config.toml
num_hidden_layers = 13
hidden_size = 128
n_experts = 96
experts_per_token = 4
d_expert = 32
d_shared_expert = 64
hidden_act = "reglu"
moe_layers = [1, 2, 3, 4, 5, 6, 7, 8, 9, 10, 11, 12]
router_score = "softmax"
normalize_top_k = false
routed_scale = 7.89
balance_loss = 0.0046
balance_bias = false
router_z_loss = 0.0001
n_groups = 8
groups_per_token = 3
init_std_router = 0.00639
lr_router = 0.00147
vocab_size = 4074
norm = "rmsnorm"
norm_eps = 1e-06
tie_word_embeddings = "early"
optimizer = "muon_variant"
learning_rate = 0.0071
beta1 = 0.9
batch_tokens = [65536, 131072, 196608]
max_seq_len = 1024
train_tokens = 525400000
max_steps = 4507
dataset = "wikipedia_en"
Below are experts of layer 5 (counted from 0) of a mixture-of-experts language model. Rows are named gate (a neuron's input weights, with its number), up (a neuron's input weights, with its number), down (a neuron's output weights, with its number) and show model dimensions 0-127. Each number is 128 + 32 x the weight over its row's rms, rounded and kept within 0 to 255. Numbers have three digits each.
Before each expert's rows: "mostly gets" lists some tokens that are sent to it at least half of the time. This comes from a sample of Wikipedia text that the model never trained on.

# expert 55
mostly gets: " Mc", " Jon", " Rod", " Ev", " Mic", " Ell"
gate2:133116119165143139137157075123143134154083115113152138072138142111106221123148075146145133123209144080045164180142123103076156123116083169098148141155099114093110102087161087063122190123075124145118068158133079122136097172135147134157099153161146136158153094159153146117122090056104147068107130194113145092119142164149105140124069116119164113107091114171134090080126144167137127104140
up2:159158136145101086119072135149101108087094087128064048124092149117110115153160119151104158094166102130103120122141102155188115128182105116118088114072099107191145141137101101115141128180087122094128089069184152140139130140104130143074142163158139078150120155184074123127099126121150146158120153216192156130103103058102125067122100142146132157149154120080127158115185087173186131115147
down2:061109109142189118162106115159117127120164087143085116142097185194077143180142106051147114148120120178136115181145144173151097184167116118162162108170145110124096153162178061160125130133145165083164159174101102168115112125103129151104144135101134057150145167108118191103094077137157131121106153121085153140152131172105079139145104150107153086095105202163129134130084094094115091163154
gate3:110122140142090133131075109117114155144099121143073136104124116136142198097122102139111071192150101122118098107102143082146155113132126091056143132176103197104152088116157087147150113141131096103146100128143104125092108113116158149143057093164071140113176040154141141140142137117184105144170145111151048059079180142128042097097109085125132158148120180119056127137120144135084131119138
up3:217101143135152159130119184117169205111142152132170151122154132143127138172151167132114101155110082187179133154096118152165092076137124140173119108180119118148121135136146169094191099117108182125090061142127118123131138131118119078143116174142081122104125161088149183111093151078106123138120120165030147089159122102169209137191166112077145098086151153162135150135120093131147111134099
down3:133123132135165152081134091157095078155121169159184162124147131152146142138157104087139096181121181111083107143111134194126018117143150163137099151073115099174159104104158139142113092110131080113091166137169201086106116127095109085131110117123135154098176105122093142124131147149131126095161110043074200126106160122130117149143040123131083150171093129144141149175110107167123099154163

# expert 76
mostly gets: "osed", "ically", "ued", "ained", "ived", "ably"
gate0:085065179107126126183085128107124146066105162155143118138120141138150126160106087107129099132097120131098171113183074133154133153140131135126147115141152134101121119105114136176146142049121127191177122150151086118112080034116055076108114119166098136122195170185108116103102186086130152139129200172122157110109058127157096071141126144073105152132155082116145129186098147124142136138149
up0:113128158106145160100113133091106152136111156138142113154161118061171102112089070140103087145090078137140164074123127109166031105105119165204163135097173142116132164083114096115172152139114152117107188127147142154136095120129097154173113149155146094113106197113109122148079083143117121072110166192162148077149174130074124108095138147173103073145128136119146094094126124224090150125098
down0:123121177151107194076156115067127133120140101130093116067110141120145151050128118065136095118154118133134143153128157147145140129061169122175062120189109117078100114116111145145181132078182167121105137120150129139157115136053113125153166140128128182101169171104122121143123086120149097075114134137137102076182135144150184115150151191100123184142093105181111113057149126099188079141103
gate1:187160092140155168147206100087126115112135136150073212153128123141154108164132098126109111121146091040116117122157160138054142125102149130131143082148103106107142108119088068162154108120051136147120148117079122193140123116151157167143139108166152154176177180109152123152171117145148077147131117087178122114128160102071122087169064141134098105048166109131140122083164146119123131159144
up1:156125129179150088093182106124150135151143148095110102126108109094109115120144155127146044129071152119156085150143160087151129117071169155139187165071126111160094119139113187137108091213115114115078143142162103158144088152155149139111099106162070100091180105135141154082116087164193155114168091157143115108128121134103089143138072156089066102112132108106206177115132143146159199149125
down1:101077179089168078081096120150140159040163135160132156116157118141134128125157162130170126098088158125078129134012142082114077186160102102125185161161175105101139162136171114071146123144119119119099147096104080127092068109123166074112126126106109074130121127117106132109138200149095127098126171107118118112168092066147118132147120113150095112132112161180165096149115150157128179104149

# expert 81
mostly gets: " and", ",", "),", " &", " but", "\","
gate1:124121166087100042135097162132072142135157207110114110117136120188133137117122099123121076036158178121116131126074134136149057107144080129089140131088121100139101112209091117136140058147131122136137108106175110126128144100052110111093134119170076117104136181068114149058117129155149189161089138095147155109130118073109140151119134140134107122149149145117109104121146058144089081130131
up1:113193116184115084123121105188132112158134100112125142135091127176186155104089141116151164143146152176144168079135118100105087127160137136064175063131123155086119119160084072101146089112130090068160154139123082133121129106116099150027127119123174117109123121082116137103135125176165091086143106115086149096104128155112138118104148132081107199149212165111144060073119115152107120137090
down1:152149086112137102167102155126083134142140139204149121162148128137083118075143121106088094124119133126125111154137144095181104095193160128112099128123104138115185147115132121138148148117119104115117150145122069165133171090181090066112157170058164121163107139100137152109144111120143171109126214087137109093101071117136121174107139181151056081093124129146159134144115215131050079068168
gate2:096079154154133067152171095180117160175193154126142124124050107157141134168090138099110088171125190173148133114134146134110117108147107126148070115099126166107126145152127058120142105141074134176052142125162136180194051130116069120128185149110191152159117133113116172120164124095197109086104122133140133100165118123103159111187167133154115109096120113134102114144064135109110117153159
up2:145132098091170080101113142151141161139133182123131051159098142110051195096105144124064079122114141123092101137117122113115079214188138123083172157134148171197134132168174103121136119127127121152156171142168159180081035125114116090132155128129111154139129166118150105119104123097125132098077136061144135129108096101124113162131127133110093105142090184082133061108083093115122128138094
down2:161115183055120130110085107129139122147111087156113154096179160144103141116085115122041181156117139100145144085130116119171126092130124165179173210223090188104183108129149105139157111103106141100126054093148145121140149112062130110138143140093086174093128148184093134096112110172144124125151098109106132144119240091122132113097139121120163156094122140120148114099165099123128130107133

# expert 68
mostly gets: " was", " began", " were", " are", " became", " is"
gate0:167078118095097152067138092138153132129121174123164095160122157157173106201186149070108099136122083104115119108126156078147076077146113089131068194163102106112134094101133138238117133184174087118121098157098062128124182157143123143109140163113141086126107126149130111132075085079154090119142148101096080132137120123137107158145152142174171111111094089154134110145085134105159068114132
up0:121074122154071098157127110117114108132155152149131122066112164141099093152140139143060119218120125119071120107130165147185140094078138146136092133182183148082120124161132162131169123155170164130131158115085119142103184087111076135205120116193143130135136141174141120049131132098105121169144108139080147058160118205131124134137131142066085109114126109123145119163103081166071124146091
down0:109202143116153115107134092062107166127188105079173131060117111140128130049135147149117104146119120141126144108144146132148101088146121177067150162130167113124114086165201171194170125164140134133093105122142124082147115081125105132133090169140134118118142091068140151144152097155137067167104128175129107134164136175117169163094098116109197128141157166155074054117160112103064137093163
gate1:140126153135159103136129177145124146126084158048104151065147074161125085115156110081133099067102159092106122129071149089148129095146166110173151079121095124100122136148192052119178157124142123131121096148132145129166094112129131196173115130106181130122119132145171152124117075116177082154141132182128101093213091155093147129164143108093116157127143103127163107108151094196037119120114
up1:102090150141152123143094159149095160126183133139132115140146210133121085085152121172144140167131064189115130153124166068121116099155073150086147143160132107104142125131179123078165160113155129113116087125135167152025108116159146108073080123109186166090140108131149121109162176140095186140142093163078134142159140072098119078145187124182129101120155177150082142061123160106122104140135
down1:151067088117138138164156109202117132167132166130137165148107112104105110095155136148116123136151188110154131108162192106160123135041122054105152201181142134158134072095134155112130113154085181146098134138173134158124130200128092140160182093129169114184126123118103096163129124119126170110119120193131161120143142104125102067181091114161135167100098140129148145133058111067191122154140

# expert 67
mostly gets: "iqu", "enc", "du", "erv", "writ", "eat"
gate1:122156148080133112056152126124107116161180159168093161143035131105114151114122150162148154084179103085086160131132124034175158151138136134115139134137101181174169186134157104145094160197157129096129113157069138087170189137165186158129130143108113130082211081142102126138133109164117148157161113168131112129091073150133150107140132178109142167169150175127133100131172108125137139124117
up1:152158125124153128114138102107139127172139117133167051099112099156212103147124147096115170098103147151147109150110101109101177172087137117080083107111153113175099086132158063112164145117125108142190093133131009073185192135141092128130135156103108118186098114117154170132120111116084119087192091120160181148148118120094127129153144116142096164101138134124126141095142155142146056162068
down1:111176156206107084135075053092151162113111113106077104111147111121122193129147125062135162188100108114127070199157124163150117182161140154168163120128130115190069142072078149148086167117171139130144143075180114140095110109183081140115085096158136111079135118115110084078136140121133182138124152179112121110070087123133127127107141142121101142098138187114143143106110113148148105157156
gate2:162102103142161102150115117144106125124049131101101114174121165125099116128124140111141080118095103111093129146175162160174119111160197132130119150140164095168132116113142104094123099120140177143187197078134110175114192175192098160139147179131124190131093116117079139076061082066121140204122158115198165123104108144112110095123077141132083136131132141135056136142133148140145134065091
up2:110140124158125185112153148199133149116114169184115111139178174203127096094148093155176087124145146127129109133095122202137080096101065156120100169167085077114153087097075119190138116112148130133095118147135158186142149123174211078114112138154132128095120154091121116177122096105114108157095149100127064143161178165143131164150105148155149140130127156174167084115165155198137112158143
down2:116182102146122127193144111128111129098121108069112079134128114142048147098117160156137120101113104196056118127126106125096115074102143129150145128186122046139093151066143128106113116118092129144112156074169198118164193119072090118121116143153103067103122149099100107094144108137134111164154168117093092141102119152082183099133130112176067138134141101139051162093143126104080184123149

# expert 69
mostly gets: "da", "ana", "bert", "ō", "abeth", "rie"
gate0:149182129083107103101129151127119129156192107101137140136127125107125034162097124140130104103101148097125119123173131100120139103147109074097126136163143084111135167092208120095125160132151134106148080119119114147136145172084074096164148103152150111097098181103089068118097089173161123128183130166147228110143074122122131145064177193116182134162132184144184120090114135146079136100102
up0:105124147118156132113108105148089080117089137144139070152183111135111101207137134145100136123132079167147123116136096169107188066146133147083122106104132171140114156119093112161093148147125111128179148084141136150111161125138076125138144143088120106088147129149055157137104136069124078101069176140146174158147148202147167131055127174095065182089121035149128141049137120140131130123134
down0:126092173168154123171143142130113090165180090189153111175117122106089188088127170143123116108179141134165092148142165132130196119125117153112168107120098097116119122115102162122168161168135077134088175170149113096161116154139150120130106150034075157183112144115160028137172156088041089168149132108130068109101135168132134118109117119105158131105119117169107134120069108109147094123087
gate1:112119164123111098108115136145102113110079135087141118176166100117147122212104116067200160161124153153161123121129111164124180155113153174087140108088121134145134126125093104129111156080074173135166069147134099125144104153175140146169149119168095108092121131155143178139091165239107161105129131146092123147128156052081108146116137167147125149141138037125157149127177140182149097074165
up1:104158110167091113126094172097102116117166143164145113156155104160120142179116084092115072109187090103172183089088146112114107153010175098101143103165111127176137133106048120110172113150163121120124179190135086095120105104166130158125122161168108144144102112095098124146109110126098175162115091152131115104113138160163159135177098108088159091068093074122130158136082146110194112116129
down1:085121113102134084118156159150178159082060171101069125141166121161147108054149073148138111096123144132136101125142098112092138172134158132174115076043143145127174174117117135096164127153121135131154146087140122131140151147111083178142136142151090154153186108122130122169155135095121085139118130145163142084220128109129158111111117160152190133071148186178100121107117128059157190195126

# expert 88
mostly gets: "ug", "av", "ou", "un", "ac", "ann"
gate0:084159181145179064107109139180170180143096121093130123157111130170147081138151056122051126103097150081143130137053127194083091173135105093141126162197147107145149141128196134115119154089148131162160197111154129136107141084153086156109137119146056187150107099129200196141107146070115122149139134102131132120105125133052127126146128129122131159102166124121130133090140128136138142151113
up0:107113108120092108148155120084159118114176169061160126139149130082153103193143111196137082179112137130133204147094160108143124120114139215179100178088134155139126125104105055151134155150101143133141138184141061121128134120145136069150171130117109118102108124172143130131126132051099152148141174153078114147100114157154106180045150147150128132109213098148187120124098159139111140107113
down0:121125079143157109113133137123137161103163214088192166115118169119127094121184100092116121179083164184129139151092197106129145134095154060149082111052151127125141128138135146105110190089174127096133087184159083142158095134092114142103182115119109130183143081076151185118131151146110109119141102184135096135134155111136081113120121097195092130145075113139128090181080113160154104106117
gate1:147120211081149103137111102166127159127136112109081120097142081051167119177064176131123133155157145123099142100102180084123153057112164176089167124123134175129145129123138107178117087079175106120155124155146107178159107087136155176153143073105154124109095088122059105143113188109137128124113086119117110108120092179143099118140086144140171096128096150128132173127069098151054119190115
up1:076148062071146064083173067167139109173119102104146128127203181143138152054092106129090149109165130143156091114115136148108182127160104113100117083185120166165081160157142113128105093057154159116127099150111098111114119122108125181178135146126151145163140120166085124123146119120130132158168153079112043116171151135145103176166138153149083101108102138161078121184123163157149162150143
down1:113144162124147080143108114191092111090129123155156133131103129134144152168165067068137076063155125151186084129164143075118141162137092140099180145107109120123077176188117139167110166080142128144208116085194155100134174129103107128084133131137109074125164156089046177079101137106109140155130106114099123121125106098080145140140170131134141150118076122159139172133098156164148123207161

# expert 50
mostly gets: " Ad", " Sec", " Cons", " Cont", " Leg", " General"
gate4:131116122144168136083118131145126107104150171127116145115079096143117150068104092121118061094143095143141170120136082072159063108151174111091099096062084176097137146205129125134057121103124025040154123161141126133128108108138134134153131120135188100115147144118136142142127132140125142153103171144122137138119167145105102121119089165145050115103097103152210118055105145141155175088115
up4:137171138043075125095136118156110138144153073170101098127115184140077154156166152182111143148099110185134119164115071130155158090116195114096103158066084134083157100158115142112142096179187128089180050118134119123109135161142068143154090195123131167096157120126156085144095138125161134139195079175127143150124080163135139149123115158134104121109110112179087122108068128137153132100142
down4:127107144161104152099176149182128099100087113063111145169151137111186159152167067169124148123116128113061136123170145104137109156125091090211129068128150174164174187161152140132095153157106140133156095115132096122133121092158095118106137072106125079108076120159138235166166121115122089142130121096085094131148198132130054171146099093107132136116141128155109157130145123139180081148151
gate5:142117156160113124148136144129105140042126146118168146129136127158091121118127111111113168169081164107191167123165095169100157155167131130101158042109151092104096143184135099086079167162136138067117138133130139136080171114101149157097029118109145124118155123138121221097170146083128106090127105154112126167098170097121061145065114148084126145130145174086116083147138090158122115160081
up5:167098080127137155096152094073088188160102146140133125122159094158096169120170184143100091193129099166127153143139125170115133067099112094156176119137044140140105099137098091129117153142114065117134100169103106031151119106117099112129112124158096082082104125119143089145117136109154146159095138126159167112115142098155159162112100153160215185111111091122056145108206133137158148149107
down5:156171107094152140099149169164114174152097105136128157074105165142149106169138127161123095075121178145160129055086054157079081112114141147140091055104075138218087119170154130093127112170094149130148109158093148114182103124097126088140089079110156124069071115158143099126149141121072084159047149111132114185133133129094100136171136096126176134150103110143140128147176129132124148127121

# expert 41
mostly gets: " Angeles", "'s", "’s", " father", " sch", "burgh"
gate3:078131136172108117127150134180151105100159166111169137145106127101137076149093104139105117150125078140171097127164084136199195146168131131101092099059141114127130122126152025143090228147091132092149133105153118143175116158099098092126109109118129089089138085121156122166174119126125133118107110113093106097067156120117090170061109178152188143036108141140117119128141084140132118098137
up3:111147131148170182135125113137115133129123143109134167155141142130140176110115151114141150163117054103149111142090136104096156150152187161164060112159123080141142133150109094173036178156183177177142154155136126104072150139147097134136176226191129142160089095161153143125160193101107147195111081120117083137149131170155096121116135104094135076119103095133096135139166115135167145086066
down3:161143158157161142129107105111108138156173116127140179125160146079101110053183108055032091123134125158134129130151100129128168128136130142194144171150106152105101141108097115145082107052124160129068112110176097126155167092117118164130121132098141115145145108137091197131142135146113185139153172136124070109143121029153119143130114091212134120145149188114081099148141090149109101165161
gate4:126142126111129151137118149163083100145158124117135114156093118112117139119161097152146037163178089125150092113172025113092133166126106135147105166116173212146114129154144155078159084104100171142104072113130084129086082120120073130054129115194144150120146132149079138125144129104159131148100159159107165175137127090100112067110101144105212136118103109165097069148123089093129136148173
up4:067061159145165124111152177115123112117113120088155084107150131183161076161075119121125119114206163090196192143135090132108140145147099116106135102172092193153160135146087125173129154122101120126097116149143107125163106146156092136166132076142167128244138099098125100103128094113039137113120184148197131121132117157078164081159147138146162106164116168105137124126116152135114114136113
down4:120189158116156097135163164204114164080118108073113108073147166122065143127174117144134106165145103042158109155183141121186129026131106121113097080140148111134081180148124153104064141085096151138161110116137092135125146142120121137103142118094124120140165100138151142142119123139161091106148125171103214157181163093175082074092095123145075130135131146128099132137145134158158076100120

# expert 91
mostly gets: " attack", " claim", " went", " join", " ent", " start"
gate0:177100144102083104101117124150138104108112122096185138046119128151144075082087085127125117139177106137140145080143096129180180109112128109114172102158106141149126148109148112147113125086078106119140090099060086163149211193127152130180089138141199134131197104139102108134149203191122180144105143148116125136163120107103132140123157114153141103098205091142060172132116113144131173139145
up0:155069096133119146096200086160130155140135101111151149121048128132082149145142122138184140029148094111110133156136098123136094125075126096131121141098091142050133122189099156175181112181134099133162148140086111145126136101101113074129177145158192085105164111135134090092172148147149136199059137075162136130086164100163166120176119159112127095129122138133128087097105124121107091091158
down0:165123034110116098127107122121136210098121125058208122138189108137210165140104142083141109132100131139116153123111102110100082160127161107102111137114135092173119125134158163124073079111141163142143130110126145137144108229156097129169191098122132145158199150165117148179119115114130109143090107123123137166187162120158151173115098144170126086100122128129050072128142098105144117121104
gate1:135160171120166042147164163114073130112124099156104090155117138131157121168149090112125174107139137160127112081167195086093122105099129089140102143161107159097138116147099223109107184183167121117139122220147070100118056108152088091141093150096165108122127145097115133097161133174151129137147149136129143165199158157089072124105082105104173163100156151088103139116091131116137127157106
up1:176135110110127125111121040105134140116119102139069040181121122115178126094094119128119147138109140137148099133065139114131153168131114114162118130128116155143152106063170109168175099164126125140114160198114156125153179096135153140143122111185142093116170179123143161174181135110150124089107130204099115201094128091171029132131119160109113140086146102055133131129118167084161161093135
down1:215141161097113102140178092099122182159127132131106155131093114166133146100138149182108123068080151100116104152115131156089127136157114111130134125132121142125109091109061142087130148140136069111157094102168094119042096107143149115124155139136092127094075122057064124077122113122106146143075062138149062083131141163119137131193068081141132067175136120127184150170141114112128115190104

# expert 52
mostly gets: "ended", "ined", "ured", "alls", "ises", "aying"
gate1:135132109093133133124149081190151153134112131129089092147108132091097146094089117130106139138057148127096109109134197115122145163134166079140090129129121063104170111117123133202105092162093167163163126164129096103058100201081138130156163167156116057156161174150124163094092160104134077071122087123093174090150163050135141161059151111111082147106109147144157087126115110162111145113123
up1:102114096160093150144153102121130073102177126169100131165149122167117123060149092101099176100090154127140122108140150105092136167084146080147075143105119068196106118147122103089128117138087161141101167184085086160104100163160123135212145142182114167119165157160160150146152151124161163105139200194129061179109111149162145155127144149088099168111088106082109108072150151148111162141157
down1:103088127130121105151105181106126144140167060142132128123097156114128149125166076103174081150106079126228136158132064128123159166097111114165165133160119140119101108114118198124113169110155126036151141109146159124172114088112124103146114119209143140100147143172139096135144105104111152077086145113132165128113153156139130100049092128145147166155113098083155133140125176140158114241102
gate2:082118112070098135159146127201135115142181167127123116127133129138139140109131053124153121180100118176138074050071151108149119097099166122108181181076165158096107150133144164116173133166085111114138054133060122115189104099121147048139118121200091143128130130171160128134136115084117135140116155122102127182120144167109120089132113139154086101172132102103140078091148169193091114106121
up2:141161147049175156124150161137188106164139112149145143131155143053119188143198115100112148174088178137120125078115115151097108105115174118124143104063084098153116131134152117117164099182106137159090147076103119129155086171170171166134152127111103125141181120137146101102143152153060146147173173154102096113148106147172152121134090126103142177104160169117076097186082082191088137153100
down2:138136093095121084125188167145138200102149188134093166103146139156129115143067104166204153119097130164147153106129145131048092065171100102157121118115111163117122184173092116159109129094104080135102130085132063139115137164123155148109110159150089111136135178084092070111122101171160109126160124045085110112094117134083152085095128164110178065140124140120139149105163180159132168129136

# expert 90
mostly gets: " de", " j", " qu", " cl", " d", " o"
gate0:136126130132128092062122094119144126113074186111104116104156090179123162068070121148105131083082190147172133130128117110107117105129136135122128136107149168144149096101127084110179135057126122141070140088184140128090188157129126115078155163083114157116130107165158155122119123089123077107127160070088157151187128145097137243141137136127177114213112146083131130121106082167090129142131
up0:146097146113101138143116122129167120171145129183084152068122102174143113158052143146116171063213092092156144103183121113082141140130126143107128106115170114149164138114122098090167133148123141123155125184133164168111143179089146045132119117142111073175181120142085146129094084081110164113120115148090182173117156175115155141081106132142057135127163071122148099113107163127127054082112
down0:107119132091133094128151130085125183095156049130097152125106082096106129155135117072168112124093109137145092116124142186055127109165118120169100160128080175142130116151125130102123119111103096138139156104149176124170156162176195098113134095139093188090169074133170132152155175109146069134123103087114132130177136161087108059163186171097133117164164066145086124126061115153072102091138
gate1:116148140151131064193095100135136123159130142149115178104100194109171138135133117166134163184167123098136110138122138096104135120164093177177115182079155144065115139135118127124151107114107147130130165129132170125154120162139108141154106129190138106076105078159142142165107099068157158137132148188121082182147115110112086212063132117112072172148110093140154186174112061069145166173164
up1:168079144159137101129137095096119147114127127129125128098160104149154071061206171133079128111153161159086090137063100112144099076150131115161136152133121172184113139107162199139125120078137153120095133147120148119111144168125092076125110109135174108124084106089153126170126068152110113125169127133133145059062165144146118112064116159150173087148125090135132244174155095092106122125141
down1:127110066138149153170124105125091121079087121142149134084084153130145136112122164166125117043165105106166136058124105100148146106131103157162099149107184107099122097111124092108078128117100128071150165176074101150156160178095187122136111082104153161093126144175136125202128137139162134173091094127209115147135166077046133125161137137120167094100135138076124159092141131089144101193146

# expert 4
mostly gets: "rd", "ford", "ird", "ham", "ley", "ster"
gate1:152118131106089095190104154137152103105107172121110132092138167098123158097082116098155070082163153149164107142108131134123154101105147129133104137135168146117158193114070148145131133119138081133109109136101077191116112149149124144122109064093094171096098120114125103082166049136123113123152203189162164133137120156073165118113142142185105079137127230093193141182108135164186131157120
up1:088135119151086177135094156107119081105119145139130178113170173075125080144144131114107128123111162172112091153113103160091114161144133124118125138148158089090169117127106115100255082127120131059108097106152166113115131117170142143088101169091179103139119091103108139129084175127142092133117144083114165192071217162118145123082149170165148141174095098116166145115152163106181135132125
down1:100124142082128145112150162152141152092125158099117141137147185047098134165159155069150057192082147121129092092147096124131178095162105125080180202134096137136178119083106112102150134134104072148160124138140118049114092087115135124157148119170115168161074160116118109098117094143110068083118107101095099136153143143102153110090181174118132172129147173135159091111137093115165121042138
gate2:113119105140127127108134178142133101156192182098185120131142151143073125096122176088170192136138166133100129180080136144152099105227074171085128146146099169089159167131146166069130172186176147134108082120103107134125119162117160084139135112104183089138080132104177136122157110121137082105086085126104164108121110141121100144153136058124171131086109128127120089148170105081161119190157
up2:104149107141154125135096164127134087157107090118135152077152094143126112147122144106135080074084157153117121136136113132137132170135199192128144141144112048098096145163127132115159083126090130111110140190121124116024172143163139171139150078156152109123134137091066056147112139145085167088101146152121167144130045113187107125198080138106164118113113081112135166150162151122063166156147
down2:115125144121116194147102104088091130108154105120159121135204148120087157189114068188128110209180162091130085195110098139132116134129172193126130134174087109125111109142152198145088112147131145184140086159149116078145115127139126096089114145071164133141134087091082169128139140172115136120142113116130189158049162144110174156137103075143111102094107152144112120112138185071153130174136

# expert 36
mostly gets: "fic", "pt", "ele", "so", "kn", "sel"
gate3:100147053144148116126118083134174154122123138117143105196096133139146176158159093118090105126104174096123144148096155134196128121126162135118111101096148168123124121074190160134161078145108111143108120109162105164103140084093182113119116110118070045106159113136097156194103128137137163145150152045214107109092101119193118112146125142121068123152201169131192136116163144139122126128182
up3:121091067140161110106135111152190114095182127166157121140064122128140093088106133035118148173163121125118165150163135162116122166094038089132106133124127128106108155137048080111074100092129134149141125126067102160090056139090142108153143165184106078080134127134114142120087134122095102140152138106119158164120115108089142118095112135146198171075178103125166128085084131142153120102179
down3:129044134110140118119137149120096162136173103096129098140142157187146151136080181164110147143074101143105176125137070131109110130143171140090143112068127094120134116160104092154115127111118175123175091121135137122093069140052139091089134089074132101150108073130095187088149128108139130180190161106177130180146106197114067069124106159099106161082110122151114162173116135132092144097188
gate4:066117075091116151186076122177125145136093148053114095133142133194140103108140151185120100149132130131127108146090172118108134117141091104101071116148102088076094108027115176165146083136073107110150140130094136092124192142115095111150113125038128173135113092145113111198154074144150182109121160127117089131151138123153136096080173141158144155096118066167142104128130112113094129148134
up4:104103097100093172083180134138158120115145131129114119121163183092134147107129173130159132094112153123118114116100141068129103161172141086129106135070106112122138129168083124133184173145169124156135125227159174161123071115089132118070130211086106157151096079120105093165146081196160136151135104132122120145143154149162105060120124141177050164092156183169106098115109103175137095132134
down4:156117125089108163113175115042118092112163184151112114140164103128134103146133157110181097103189044129128070149079082141157121138151176164136109127118122111148116155188139101084169143153174085083135159202167142119178139072140129153158089070176110127172104148160151117097129111184136136139162084079137129149148119210119148157136066110104112145128137207150126131131132117130110113135112